{"n_layer": 8, "d_model": 448, "n_experts": 24, "experts_per_token": 2, "d_expert": 416, "d_shared_expert": 384, "activation": "squared_relu", "moe_layers": [0, 1, 2, 3, 4, 5, 6, 7], "router_score": "softmax", "normalize_top_k": true, "routed_scale": 1.5, "balance_loss": 0.000339, "balance_bias": true, "init_std_router": 0.00941, "lr_router": 0.000454, "vocab_size": 16384, "norm": "rmsnorm", "norm_eps": 1e-05, "tie_embeddings": false, "optimizer": "soap_variant", "lr": 0.00309, "beta1": 0.95, "beta2": 0.95, "grad_clip": 2.0, "batch_tokens": 65536, "seq_len": 2048, "train_tokens": 492900000, "steps": 7522, "dataset": "wikipedia_en"}
Below are experts of layer 2 (counted from 0) of a mixture-of-experts language model. Rows are named router (the router's row for the expert), up (a neuron's input weights, with its number), down (a neuron's output weights, with its number) and show model dimensions 0-223. Each number is 128 + 24 x the weight over its row's rms, rounded and kept within 0 to 255. Numbers have three digits each.
After each expert's rows: a language model's description of what the expert responds to. This comes from a sample of Wikipedia text that the model never trained on.

# expert 18
router:126138117134102112116188127082115123134160131113127117124158134094148102171158097127109147147162181134136092101138164141120098136174108152132130141116092092146053100075134100103128129083134104149158114137122159113100105156098114093110129159159127116091148131160108141145184118126117122152112107130103162145107172073166111127066128094126110154134110127164151142143147155162132132096128149137128119173110147124130146154141157119147100124135137158148142097119075185129126112137141116114135152101128128144142152137114098121166123148170181086115128143155149138144135128145142166149099086106096099132124094137164114126167096135108132132166152107154067116111114108143115131125151
up5:133151116148139143120146100121135122133207118148093158045149119089150103096145132114125130109146141113157172088067113122134092171154139131124116141101123176102106114120122113117121113152113122103127126145125105138120162116162167142093118130138129100139135103150101115124136138080151081150131149114117117177141111146090151167110095105102134112114158121155109110117136090142134086098121117155131098148173179111107101152139177142128086075131159107130162144162119134164128149091181118112115135137128149133153153152165154108120187155133122144097147150157112127096103165134106178131165104153117151119104139143156142135094149103149131150157147140125120170128143106103130112104134
down5:182164122134081120134129164142100119113176135120124112113128086085128158105135125176160100133144158156140131130103165126160093144119110161147135160151125166113146169114103108155083142102136130195152125137131134168151107149120169166118113123142155144091129126121137137107114073101118151126097133187170192154168134095123174122171132145102133141138112126137127156124097160103123108108115144128147135137144150135138183110156179140111118081132114082122154152165136101141176109140131152099140129139178124160118100117120148123125179139136147118099093143138156116093131112117147098138133148133148107158128114166135129094140138141121098106133095137142127154093110134145121129110144
Prepositions in prose. Prepositions in biographical and narrative sentences, such as to after travel verbs and in before years, plus for, on, at, of.

# expert 12
router:131126150126118116134109126096106151146123148143105148086140123147113186159073156166085090114144142108149114124120129145132097150122116140116087117142120118130144118083170178152108118145092173124105121145159130071157113139100146168109159137184138141158203099103144140091111114156119101129108104165125114160143147148103134142151087120113087106156102101096139122116120099088137116147188115120105125139142142114133135129133093098119126095119126124124115129114088134121099156145123105142174164094125157080108192113116157118119125121132142107112136094122167107136146141140120105110103093105147075121121081101116124151128137103149139124144124140156069131154122091184120115123139
up4:152148131077143171110153157099088126111172085141115139143125123142130109193142108146129154163134103105121133123142136155156128135121146162129113142175055104120149113132112166114134128156134176134125102146127134122161165141141167122102091140145115145107096149158091141086139153165128110133132125154120129087131136148144140100070127111124122127149168133105139163095126124120113135134109108164115108181104139102095079121111113141102151143112121125088167161145098152097133135129155129164115134131149080136147143121126084099158110092129114117153149116144123131146122147155142079169129135106103131117119121074127132107164114122119139139119124129071140174140107102188129105146097
down4:075145158121125121148061130130115100194148139093124146162081153162116164155128130161106110076135123118150140121115122134112161103168133132099118118125100134161125157096106096078103115128128137166146155127125152138139124111141133129140128122116162092113106097112117135171086124129149143134139148156142097159140117075137155156161131129138137108154152145106115102178121111153099165142120134122169119110167132148150078119121130162205145101161132124158095115116116147096108116133157139114132146138100106134168094137199099095158116162198155133122143151132126103143115113146149148136145112131125149115158141145123132132157143110103080145148163130118075127144192139079066085091090
Spaces before numbers. Blank space tokens and first digits in table cells after pipes, plus minus, plus and dollar signs before figures.

# expert 7
router:133147140085117149069140116109129168119163123144153108190143101137133135161136147120152141139138123199084090083105129131116152085149118157113124137099145130063134103119149128129148143127143118130144122085138101098152150130123131125119167165118141117134107159122127139168089126096071149163106090113141142154109129105119142113156147147114128147160136139183146124143067098092134142109150128073096151182120136130086164132145157166146136104131113117116121123089127166142186137103139123105136132162102146149142110105110147138166141134159145102144151122171102173138107084141110114105130118164093099114094150157104138106150130149131102190108119115178149125133139144152135139121104
up9:118131109145142093148110104133135123151090132155109182121123148146130119147091152145149113118101103152125080128118160168093099102118105134132112139127097105128115098086085086101141175097153135071107112111127143150137112113114155118123156097142106114146130125124099135125131138127159084161104086132126078131132150117164145159129123115148158198120077149121069156129127131123170085139163106157065119101079148127181118131115108101157118119150124099098135133149153169157127143153138154095128116118127118058104108137132122112157121134137142134110157108169114153160104113149154116167122115111128117083122124141133169170134115120074136089127125151109127087155098111144133134160146
down9:140136112114160157164142099128110166152090133117122149112148055128123116148089160170093081107125116106157087150141120140117120120124117149166097128107123163137077118120120104099078125125142098115105120120150128136119078117140138144135110123122091155118174115108082153106117115129134083134069099127119121142086151143135148118145138143133141094154148102096133166137159132113137091137146092149127116139143154129125121142144099121139099180144166120131117115113152119144127159123113131172148102134121137124115114151130121151120140134163132110100097144117138101150126144133167114147162121149135062097116171144169165129111111153112119108077162142129125151118096138134172170081092
Place and organization nouns. Head nouns in proper names of places, teams and institutions, often after New, United or South, such as States, City, University, League.

# expert 20
router:120121149091131092083124113104142124144119156149165154130157095139157122170125096117145145119161108155103096143119125151093102135152161119161112151122122072107106142090106152126115142126063128128152120133108155153133110119151131117102148139121115147118078083117149108122102152095125134147113162127120136168122131088083093122152150139103100168064112153119146137156143098104143109141075114178104150142119148153127115106135146128117163121111168111097111104148147127138164105155142090138091089153140112142172104118145096122167149152148143126097132131113110127109127101112113126135121159162117150131092136114099113085115084119154129111103117117135156138108114127097134142139151
up7:159146186126118149108162147135137150100096133146153088100079149170151117143131087131115117193123147195134080151128125152142123127134141159146146124126170139164154170102075098136050148156155121115186135151133139104126152131107116084096155165110162156119082115159105137106153100141157077175128107125143148148118108077141141109146134109106117128142106134136163144126132125122091159116122133163107090134171107147130129150122110100141146131126143106145113148098167144136121160124140149088115118129185128151134152113121144125111084114153113104119131100120158116066099103135110077077127165158096161117133104137104128122127139102112136161121143140142169140104116128117148160128097
down7:081080137112110114074094072127164132073109108156113110121115136126157137131158144182091186116087155106075128136141083134140106137112160164137140138126117171124161126174127102132185181128139156164128144204109089107098165087131139125110109092119103131155104145135137168150126143119142124122103111120097115139150109109157110149116100156107136164126129096146117116126114129146117114151114102141122132107145144160117101138068110128122124131094136156124101125132070124146139143111097144104140148123110205101180103138133121148110145121102115168148121148103121140154138128092093162105119091072144131096117113112119133137154135145143120144149134148090170130124147153162146153124121
Final digits, closing marks. Last digits of years, dates and numbers in tables, like 1896 or 2017, plus closing parentheses, brackets and quotes.

# expert 10
router:147114114095145136161140177148134118114084112124088108097116137175093131109116097137120121126089109110130142134149084117103131142103133072080126115111082159143128112143097126115109118150096142140147144081150121103137161126112121161160130118164083108107127105133170120108128157111149126114130105187177121118136102139207125093161122102099107090095135116078076111095125177137126105111147101100153135131131122151185116094157109167145099153111156095129105179110110159127129145120096135104136101117133160135131135114097132116114134105095096142168128126159117134121127185126119122150118143115168180126127115096157129136131127118134124082101181105149108104164153095142150127108134
up4:147094119125112117115171101164096114146108101114109103144116117152127123090110115148110116090136182161063132158123140124133084104172165154141129138130086147125088121112131100120093124134109120124119122120112194128145129085115090138117101119152123101136124130114146122137086082180125066112096107118137157126133109122147150130178141125110087131183138119116117132149130173111131140097116066135157081125099125114157151123111158114143134140111146137121128123065066150123137105160114149119132122102131143119133169128165146112143125103182166115109106085157146126125142131102153131156154112112175173130127120135123163146138093119140130153136135115132124138110134116138154133144104
down4:111127133166135156126113092152101103151131116113137114130139132119128161134155096130109168151122092126117138125122076118107126158150145094111139119110141116139072122063174092134128113147131142087137124142122150153142094162174115141134098123130084171125158087117179143129131120118116123161134107141181139141163121126160133132120118134160132102148078172139127149094132109125111134114072121107104158163142177116154087136147130119102166174118075090072142119150138140134114108126145135125106097128098107114137144156148153131149094151124124110111089134150142101114106104100131151145174148122154152110150134138168102116147144117104157139138112167114103117134105060124137120126084
Leading digits, parenthesis starts. First digits of years and numbers after spaces, dashes or parentheses, e.g. 1962, and the first word piece inside parentheses, like ac-companied.

# expert 23
router:143118136140164106155140109163106105151096146143122135141102121125101138110131154121127120096091076134148116117144144117147155119106156098096142116153154166081129156111098104158140124144102147107107116118160105119126111156125135142115167120145107147127169117092131151122157134159115174090153127076139136113139106153131177189152107138180164123135125159148131105149140181122145143137117086136096139095144159105093101129112157151127111110104123092154131128167148106134150095122115115096139137132140080072130137152092128068112137126071133166140140133100093115150146069148104141111133125116179185128152154164095180111153091137120149128138129149073146140091103093107147119113172
up6:136112122159153153144136111138133114115130101112138158130168130086124119100110103146110130097096155107120155067137100117128088120107129125142129155139155115135128117163098148139118106072155144132154160118153171133114136137109104111111146143151112154152099136173180145130115129150088122142143144135137126119115138102128135140136136150155127142100118113154122123170181124157164165057144162194119115138104122134165085125149151086131154180112105128170110138127133108122093127121118125118113139122154139065130144147108118128117156099122133132144195129137121141114116137104112189143164106164173153134078145153115126132134098075155164113139158150117153160138125125134149132120157
down6:101129101121104093099138106119121161144174122152158128148119155098134121143131097104155104125132157115101106132132118114105137094109132144107106134151136117105127151149106149144106099146164154135140116103143149150111117118131115109142135149113071174133130138134125161167085163186138141122126147173144152142182160128134130120144106137128127189140140129154109125131150136149095129107099128128087132113140128135154150071131100100123116114119088146136142156142115092148144148084114145086096122166089141088118119095129147099103128133115117161125152125133142103109125154166127142125120161129118139127108153168145130138110108165149141086134152158131117191140078118089142141141121
List bullets and infobox fields. Hyphen bullets starting lines in infobox or list entries, field names like Coordinates, Website, Preceded, and hyphens inside compound words.

# expert 3
router:115104120129132156113116124111139164064140115124085107107110119158135126128151153126143133162128103153141138109142117120135133095119096130130106132129141086137119115113114118106140126149138123096181137121138103150147118106148113110108151105103062115135102166167078136161106137129115092177172150100126155102078116076162107134125111099160114159112126097084145098126059127097098150118145110066091138175093130151170123079076140126134172134127083124123112186105168117092139112153142108121134126166118172121130102155147144202169142146126139124146163091112096125109143149116142129128128124120129116126115127105114123135128133147138076137134082118131126107176138128097098122135109
up11:100104123063156103125109163145166106133186116105129115121169150164105127130143093137157143158134137150127101122138102115132142137090128143116138126156137135104134117140150121104112138094150144157133161126178111130142161168087144124126109101101108132109093136167092120095123148118081138080099127148101097100129139121138106172209189151108130144109114105140120148109109137134143064150164153136150129137106136120093116109117122124139124106098106155106138097135123116106145161148124152094102148149118093135132122101122080140093107084082107187112151150142098124119125121154103155180095166116089089083126143112128150119101134137124125145073143119120117143127127130122130166159106
down11:130124124125159172115157098120131157134147152116099122135148144112133113118171106137130133133153119147204116147092161105133122119121127117110124141117112158115135106147122140177157101118157148130115145127101133127185131175120122093107115137137121134134167147092101118162164169099162156140121128110130136161113110131103099104119125116157122105141133139122135112058104171141124094173077136113141200149076134157111167131155108153167141152095132140156122100105154152100125129142130108153100122143120150104156141061101140126149161097124094144107104160130122124157128104121156108158157139128125126127088127197144133079126119098122095144162164150128155107125130123179116112118159
Nationality and government terms. "of" in institutional names, nationality and political words, and adjective suffixes like -ic, -ian, -ism, such as American, Minister, Act of.

# expert 16
router:120103104159128170109125141137129103146138123121112107157118154179153127132141134133135129132156155127137148097150129086163130119112097149131113103146156115113142146130119063115118117147121106120159142130119155081132141099150137120143076085113150103191126096162139100125139122125119117121129167103129104125130074127148081116174098120169102100139137139115163158118124172145101115100139094123169092144085124140100103116165105133096143103114166162134129108154111084120137087106116154120053169115155138121103155127144141160141098079107092141104089120120162098095156099109194145170136134112127101133158144114113111147133154146094140071119135148145163117122173183108133176133151
up4:134147153145153104115096171102167164151146141137106098119157108154170141137166132160151143110169069168180146095169116109153135169093121104152104098129143127110117139149140115105165134157118148145133109133168137130120130120120152115134179114176143125104106168145150123101149137154178085120161157072179139179182145118112098154101105138110149108148132134168168164113112116131127111122113158124120160105145156119169141108168088089118164167108135144103091119141147148115115164149145169131128113114116081160148111111170070114153147163105126143142124125167134137107116140123173131097161120114119127125123159101100109145106121122158107158117101121150114144195112127116107148149169
down4:156143115155133106131120114138112151102126115136101130156140161091127104122084109113086091086128120136132138099141169129093144101173102106141100118135114115100109152144104110146118120188113097133146147086145123126088133084131143141135091115124177137122186108086166154113118141179100117146148153164113116109112109155096113142123111130090120094126101148140114151114159085124099118106101114160136132145155117122104140110169118122128155105142132107159153150072160165115125126145121143124154117084144119143109119126127112096135130114095175100116102156182156152139119166138098160093102130146136114137107124122095115120138132113111168135118109195104158123123137083136155154142167
Capitalized name starts. First pieces of capitalized proper names and titles, like New York, United States, Los, El, and song or album titles.

# expert 22
router:124145142116131127141164139099149140140146108131135118121150169088137145129107135125163136206184046167121141108119089147106077146122144162159119110124191100168135091107136131163129116164152141116161110092089150181089153142110125160124102144112122141146141142121122158102091098119160122107126121149098128115117142163107132129096128129099165113129144118178168104114133136116094095105108107146164135107140147109191152140133121135136123187097097097148177113080124097127178156129175117152144167094106137145122117151110114156092108157153105084117170143115134141137111132112110142131097163138136136135115129138143148110112166123130186125115105112109093129125114125151100115144132
up9:106147140129115160125162116194153099114123110093141124142123114129111149113135150129178102136121192128123141097133119132163151181126141083126110111146109143169095141094136107141120115126112109133101092119127156128105160098115131156112102153117129158103105101157111110097137116138114055116130116109154146100142123147104111113107130143117087118135113115117104094116117117134160102118122135149113111102147127119131165123133150092131102122102128139063123145084154145184084167131123116082119131147141138085150107120092130097086123101122129156146128134168139130126121092118135151167110098099157113124069130141117165109158125108100148128111160125137133101106130099103101107152146
down9:127111138072112130125098139100159109120125125150128162125096126126115087103132144133119096106143145120112133162107162136161124112126133134143109134080115109142146119135140180159104125110097132107153089133108096110134132103143117117122065094110112143161122098150129089132163162073132133165130125121162152119143136114120106105101092100074148079105101087141105101133099106098138102084172103116124115112186094082136153126113117103093107165169114114053131152127160109108102112141168171118139160143059072113115133090115151107098134140169132097155109080157109141131162147136122132158128136174117164127138134112141120142124128147151131123109104160135153152130163123119134132135135
Noun endings, common nouns. Suffixes ending abstract nouns like -ions, -ations, -ings, -ments, and common nouns after articles such as game, work, song, line.

# expert 6
router:147142140095128121190109164116146123062095124141152150121124077128120115055132156133105104182104132151169143171151126108155192161148143131098144121137150130153099122179095118126107124140122133138109119145134097136137105162150101121100153124128120131105121096092107119141117136124162101134119143156157181129135092090102097139109131124149172137125126107148060135169121143102138125119123138122127128088143146154120094119165137120135135123151131081114080118146127104109119111141106092113132106100133141102114135137124157116135172072110121142092105141161101088092148165142167155109132104133125163150138135157170155171087138112142094149103156117138130119139140130133137105105124
up3:114108131094122124132171172128121123187092153145162086144116072112126120113099102112160169108110105117144123136107109105106132092124129101129099085133093111074092094099127075131116108112127201148113102098145113147133126112114126149142109124174126128144136095120150158166115094150147103139081124152172152145124124128115121101137124131096138098149120152149126135150153129132164098129146124154156127124153150142098117130156121140152148144083152156164108113177105123131145120111177066103194128079133089150132158126130151115119125147100122118151117082143092136166113119108152119124146143154134158088146105126115141164145138127103127117108122117162159158190188121132159133140109
down3:108096140089097130137105119143122095113143118160120133147141117120130117112107097094127150188121152138104144169132130146181142131088157090146093132104099127118166133140126148101110105142106132156152148115094121148151147177110164148109105090119148117126099091094108116124155125110147114157135143127168089079132115077097123112137095104106096114109069127106142143124130096141129134125107123122091149145127125092146106137128148088139123109144100130140125102155058153135118095128090130125128106085100138093137093132103121090151169125191095160120126111135122179091154177160141106092110116128131101171097112134129103127124144133155161121146141148112115113074118110169116095121153
Commas and linking words. Commas after names or clauses, especially in lists of people or entities, plus a, an, and, is, was after subjects.

# expert 8
router:171074130158092174122111127157153080134129121092167142163122121123170138141117176155112097092135163090119106124113154160154153138143131074116085159075128123107144146148122138157118172122138145085157103111137138157121166115135137120106138097117104091132126173184112095126179139094144129147097136124132154186149163127115109148159155116171136136108053141133115156148141107099117134164096078100101168070121124135135127111109128146099156098129112180150117089182129150156168106113121141146149155155155166131154122132108135139155140135132096131164113160120148139108168130113112118139186146130092098120159137120107154133117131139121139124153120121164130121121127124164144109128129
up0:138119105146124134134153155145146121114131155083116125126092107118095169163152178134140152134121134078118137104131124129132125131128196144122131079161118099128135109128156152149135141121134126105099104136097159146139101111129164168140139142160159085163087089122136066165145148119132104128100111162124118138127070124138127142151154168113141114134104134171165087118141192137115119144095144096100136164187145171147127125114115125125115150150145148154119135137121076095116099156127142157078120127104142148111177150116150146129116130134105137144146132193164156131161152138146108146139099104151145106119145102113122164133109125139105136117148111143162132154116158090118127170171
down0:161134122123098121159118155122163169144130130110104129130148130143102104159101118133114182114171159125145129143146093097135151113113150120104130140099131109066129100164073105120113108088098135154110124130108072166119121133121134124131119124118177102125112110121156119132095098101143110115149122148140157119154169154146108143148112137136156128127122126079167106119126152199156125096120137127139160095160127125113094108115120135123124147117112105132108123114097047108148118103093106123084136105133128139118141126146166123081144146150118102120106152146128097087095118113171126128113177097129107148128136113168138149125118184113101093103169163111165123144094136157147128135130
Personal name pieces. Given names like John, David, Michael, and word pieces inside surnames and place names, e.g. Gar-f-orth, McGr-ill-en.

# expert 19
router:124147180130128140126148131154118136145132152107143106147161173085162117133111106144164136115131150160114150109123120159127140125148096139107132125133123101141092126145165139177136080150076121157129140129140130073088141108126118159143120091124139148126157142128134090165105118089155163125105113125098123100160184164101151086147145177100144139125133116143137142104170093143152154167146126096152163107127094155130172144102148123177121170135128188137151173145122128123124121109115130143120122115145124143135152151184121159179160147133116135105163139153110126157125135149112122123146123156110129153103109136143112114126122120161145144133131130164125139138113105137132149140159
up6:111121156110128108149134112137158141142138151093090144138112126096140118110116180105155134111154141119126171092117161139140152084131150116174117167145136120108125096111150139116148124115157144088162137093146136163164132135142143148124154129143132097101137153123123071184128118125179109157105144151138096112109145118146109105136106117103161079130122109161111114118103161172156117147110145125124150105127123162139114109115152127089124129186129150143139133148179153129155122143149127129146100104141150139122145170143187135146123143126080158104113133128144092137159095105093100133135094120153143131130129124155120145092170117106129170156137106147127115133126162127122118109120
down6:118126154106141125098105160119133068134163087105125111138126106097115138109130122121133136120137119160141134145111119110108117091100143084165118096133130124141141104129142151136122139110095104125110123116102134098156130152150175140119122100067106107174108135180126108103146158122103119119106100090130145162120121161124157107153150103167101153102101128096098105110132096133124137135178152153131143118122138126114111108171138121118153125144071122137142122119127113115109167120102135112126122081078120107137116123128120107114121127176110117178124121167100127142130090159116131124088086126161098108129136109115132105082166163111126150157164101112138126128122133151131072199126
Sentence-ending punctuation. Full stops, commas and line breaks ending sentences or clauses, often after numbers, plus however and although.

# expert 4
router:116163145168108144146155118128155159126077113111113180111120155158144141134121122169140082118148106159103126158104127185168106133109104160128162089128168150147141124169116080099194134130115150134163088127119134123121155116149082133116103160123155109102093134149106134127126096160113130092123141104131103088136126097116178122101117187114113130154176089163107091109127114136159126113111170133112140140147112124130147166150149117129108131130129109129161157121135127156099146118151106155117136137125102175139142166168137132141100145138151086123105124158119116115099120106126147131127155096143129175160124132130144096111127087092154119115142123145149128123158120138111136112119
up8:138091105143129113105149114157108120111088091156124112147145140099140181093115092134141119137121087153101158119073145144103101143127121142160129121091166082073103145161126146071150164130140138117125151100124139168123103146148160166136133130107099051172087097134141118103121073105120152140117124129096101124121166143086139108105129137133145123120156114128155127100125114132150143140142131099168123095160132129149170116144147110086125133110153132094131127119145186156113175150143095100161102142132120128084151160139145124162129159096142118159141132135189099128155094110159133126109150090104150139147151105127133115148113148108145118081104132143110116146148148105139082150122
down8:160138084144157134115093145150152121162140129140116151106155155147114119147135145141116167126156164110160134123096145089112183147149129119111165136135124088075118119105147084191161121150132136149110105150124122148138113108122146077122144169134184115108149134127143122101162138126099098171119129124136115131127123141104098117116106127125157151134112182125108098105110129151123134148159123131139105113150112140139134133110102127121166121144114107132125138157109087141117123129157108125117091101123146137130145148100113108148127128064100132147125110121181106157122085132177109153147165084164110133103131179139102111143139142106105078125162127136121116141104151155150116142085
Inner digits, number words. Middle digits of years and numbers such as the 0 in 2025 or 200, table scores, and spelled numbers like three, five.

# expert 2
router:132124142140109096142102123151103132144140149138159148115134128144130112084111127101140127094079154109106130166124130150120122124118125139151157150081103088157159131136118090077127153132113175159143120070114122142141140131135131113146125113116163142150103094103131141147123117100147188133147134164089118107151106169138132135110132134120105141117115125086105156121103117163107103144100117137132109161151114132087188134122125134103166122167140143112161096151165167138111154154118133112103147182164136120098143101152139176115143137144133164147158115144160145161149096152177128163167116100147120085111155108146151137185158138125100147108160117122132126194126101126125115126142
up2:125129117148139137140112169199157177171115141173140089113115159118105157147161159133139107128086098125119114133140127098170116156147117112126136134123171108125143124125157108103097101095122118086116156135131136093114133122153084145110111167160123173109153117098156149118115148113130132098077113152119107097139176121153135132170117138160095171123161126098115126117121106118126141142102118124138148102129122128134119128111144092144113164129108120120150148124153154165113166106117107146114134147126110140140119170129118116081097157139144118121134129130126125113099180172143141133161095106155108133117104075146151106127103114061144142154164118175124119103124148117062111145136
down2:108117092151155110125151127143134106131111106112147123166120078165144119140149111089107150124131146130113151077142139142128153079112133090106082130138116134149191136180179170164084181122118153144112135102131127131128110129165125136136132122119113078153094099133089142102137164165155114131161117113103102136120108125118143065108178129115107153159135088142141125116144082171136098107173110129117132126139121139104130117124100133106153117146124119117137129159127158130165147173088120086115113135167135142127125121144163103102125080101084131145104116075154116146124124165116143201134115130119108138095120124100122118131106112124114115143144147120102113150131136107136108096154
Capital letters, open parentheses. Single capital letters starting names or codes and opening parentheses before numbers, plus en dashes in year ranges like 2022–23.

# expert 14
router:156089087158170162112153189122116082157127090124175153172129088145087109146098098139124136126146092112137110126091145128134153073113124130112093100119107150139129156160146136152108142119137119128118161126138165121100116133120144126108093111156165141171108168118116116124114155137121106125158100128118104132175139121133082109133148115132108132133083137087103146112097144138095153171114128132142169127147124133107111107144098104096145128128142126105130128167148098120111142136110152144130131120122107098111121118091147118106138104165070141088091163083146138158186138131111160150189134091156093109158144108137121161124156139124120132137060127143165150180127118150144116140088
up4:088116144115147121140091136122132164124138164131116128115104106091204150115173110128138177145066090116146152126119080102160168126108141091118146111130092130125093105176156125107140111147101133152092129140171120127146146156133115098157138138117113149116173125157136110110100118104148136141131098106135127158139063110102115153124132129134128167193155121154150096174132143134094110136156147154102147127176137096126122147128130122103104151170141070121154104098093126127096167136141108113134114087100089183122122115135142085100133157176109085137087159115130101116161164152165120153114177137144099094099086146142131121101109117099115095115130125125143140142126130143166102143125
down4:147135111130135173086183169153125117128148134122196170113115145116100141149197117114165116101122088118136143148115181119116131123133150101154128108162106143067142138102089149126144111146111126149138157123108129165149099133109128117129113108138166147151115128170134151101111169150149118150175129130120116135150183129153121087126152137108116127124129153115159166145167144132081121101138152158111137148167120105097159141127120150092102096147103082157141108135106130160122153113119137135135137124108144110134205157134102121182159111134154091124122118120161132135114091116145129119149116142104140115089129134099123128111115092114146127157138101124127114084086152101143080138106
Lowercase word starts. First pieces of lowercase words split into fragments after articles or verbs, e.g. prot-ocols, conv-ection, hop-ed, far-mer.

# expert 11
router:136121129150138124115153118149138121120121132114111138125129207128136154144127090118132135127125127118124144130171123142075120166152129155175141162152153155149124142119190135105104121130129161127137149157157145141110111161114136119159093119139138148120125075133145145099176133143162096128159090155147103114144091154143181109157169129129146090154113126102164130117140164152090108091109132178134132122139109128161145121095111100079104174123118126200139096127105125132094098077136142092139135104112070107127145130157117141119099131120125142120103139173138127124119113131145140116127155129133125091151100106124118142100143104111203147160146154074149098106137163119098122141105
up5:086160144109139136113131157178174129134132125120090139143091096114100115127122158123132139118112136128125093152109096138114191139141133128112124095114178135152075146119120167121143117146113137096144094144107118152138154150141117117141161145155092089088079106139116126115137143141146132129098087101102141140135158098100133169141113122106125141089063083138106071142084120139079117132124134150094080150120133120141156150157159100110103126092120131120130170122133113170145098108138120112090100153092111105122117061108126144117177128092123153112158063104135152108169100168145185138104140129125119111133121122068123153113103115115171155130108154149107170114172159182110134102141
down5:136151087140147072132128092125116158147141127153135099115112172084109145118113146136130168097144123129123125154143139102136134159134139130128126108087094148103096091120077134100158151124111079139127156139133131130127130120157100145124148116104127112140121172081159141134122145105120128143186118124136094172116144151199104122115119151176108112141100085124121141093118178149099147102104164068101127148126118096131050126084127125108084094161119144165097097169135182080102150109121159154155133126153125152133126137172149091134080097154140145084116146137138162150089167163107139110149129118149133106139123116093137070154145119134184091163124125099153088138103105123104067070135
Prepositions and verb parts. Prepositions opening phrases after verbs or nouns, plus middle pieces of verbs and adjectives, such as by, with, under, after, dis-in-fect.

# expert 13
router:150145116113139132132162137107108138151114121127144195095122108122066103129088082133122121114112096118156154127122103104098088119127129144114117144110164126127123145100136110170115140120104099104116155164152158139129120125127116142134174117145113142099147154139149111153092135113149097128132101111160127181122108160111108138148109133129138158118106138145074101132163099105152138113149156099138097118134161101151163166104148121130129110116140139104131160083159133139151138118138124190092104106127120126144102080083129146090139123134082162178126126116130092123124119110108107095100175167136116116148130109142096143141145112135097118128124150111175161146126154096144115115148
up4:168132125152118120114165127044175091169123108105197149132103149136105103147139181109113156153106145101094114142071142128191070117134101118144088103125122110128139147151146125143159125070141115117116149109120168136126133141134115141133178147116102114117110153114127129119142141128083155074121161113144142183119125099130148124110125130155157157084099148104141152075152153139139103128104176088134144115116110128132114153136130141108133121110142138137141102169125102126142131113146149119093132131106133131180104086142139121120097153128120108143111155142110139137105115129132104105109108137111091113133128103154182133151077139114129132127151104104135145099127125129135129067145
down4:128145090090164116144092090158123109165159172142146141079095128198130110130147128091128112106149132165170138113118151130092139078140135132144114148092173094145123120142150146104129110143126148149146129142163135156149113139073098116137101130133112128152141126137108122133142117148142130185112131100110121097171098107150155132111098135109131106114127148118124159150143117122135154134096137049108116116119176131118132088092131109108202096123092125177126117112121126131095126134130106140082119123132151112121128145175116125174174141135121165134117125121163118148103131160076127115141135152138146086147168073124145165127118142102094099115102143114130086169171119099149104136119
Line breaks and headings. Line breaks before tables or paragraphs, section heading markers like == and ===, and opening quotation marks.

# expert 0
router:104124120137126105133104091099100178096147127147102138163113139106133154143097109118121143158090157097134091117187166117119140093131078174129164091104077120120055138096149139163118139101173084102111134117147104120130110137157140108106184127143139154143164190101115069105116147093104113110129153155150120095085140149122126111069133116114101131147169117162169127106154117112143160148095118185099130140152125102089146114146126143134115091121090176098128093139105106140132165141135143126150113144116165142124106139116110152122129092130095115106138106166112151107100144152151123103100145120134137128105073134141133115106149102161136095118132132169131174140148100134098132147124
up3:160134120149117095077165112119144143117131101170143105110163117113118115123143160115185176125121171119095124138092171099162090124142113089085133141147142113104180150123121102135122100127122143107116139151115097105124130156177121117156119100154106170112125080151100113161173123124133095093143100121118129101123119109129143122098147139127116102165148173124093135081115140114126088155119125137112168148090148144115117115156112152095170121086111145130134126168154078165154106138149150118173108106118141158138105078126130159126122123087137123156135137132114097106140119167132134123164141136152094147149155120099106128120134110141134132119060133115125136139140130138126123128157
down3:118165166146157139155113132173133157138099113134120094097136161087129102154100146154136153101128118141094127104060104117166139147119118177134139162114093111113131113135119174112120122105161124146156110153108133162143137113097086167133111123150140127114071161141160148091108132114134147096105115144155156082161073164145174140116102122115113138131149106130115108115163150161142150108129101122175106108109088101091107170124142151102105090176162141132102101133085121101153125183132125117130125157117137098149138162123141129114115103140110142129115114119139133113133137102100130135135110118127157131082118145178158145148154164106092123120125138152140119119057106148118119091167
Table cell separators. Pipe separators between cells in Wikipedia tables, especially header rows and stats, plus table dashes, semicolons and percent signs.

# expert 1
router:108121155119122156100125122119154139139136154120110110145157167163098113120157150133102114117062103155066164091091109124163110133121126096158141135153080127128091075100118121158164139147133155101112175155119133145148189102151095140150091113095163112114125120094124145126142084149163109098130122091141174128156117132132122155115106147104126098121145141108100118124091064162129150091147142110099102124116146129134109116116150153125121123140108086104115128070114156128109160097107136147176128131114125123123137138090123104084110092116141166148172130142149128136104134099140116092159121112175105153081115117115083166140120160136152124141176127141097132113169134130169151134141
up4:116105139109133100141157113143170105099158094161136140149155124099133113058114138114120120113076102128066129146087172094138128176120147091154127122144141108066144149141109107129117151108130117128108129121129115132085175113135158141127108132152114109093085124108141117128129157128142083141110148176129160148107156114116106162088162131134170099115134077158141124105115156142155139139128083130132093149122126088092127145165092136069105083085074137106119131136148131145118155098112120165148170123111108099162126114157117158131093167129149141116126137145127113133160128094104165184145125144105115147140140145112108123168116145149109103174120103138129110164122182157141115142104
down4:111165126163103130110111132151124125099112125108131162127139128169079134115139165107135137114135141105200149119153172159127154099180132146081134106111109124151117193146127147110150140150127120098121138106119113130097150073112145115105149139145126158116125072151147117120120141158085147146146193088154120108142137112109162119095074160138153128112156128159082121119096106099149115083121119157099119126108154139103127112110115152111122139087166136119134138131113105111118147155110137138180148121137127085125124117116125134126113136156093112124113111156154106094146148183116136150112146111186109109140125121123132117153137149142135139151153098130089120103098169136138162145163
Determiners and possessives. Articles and possessive determiners starting noun phrases, plus possessive 's after an apostrophe, such as the, his, their, that year's.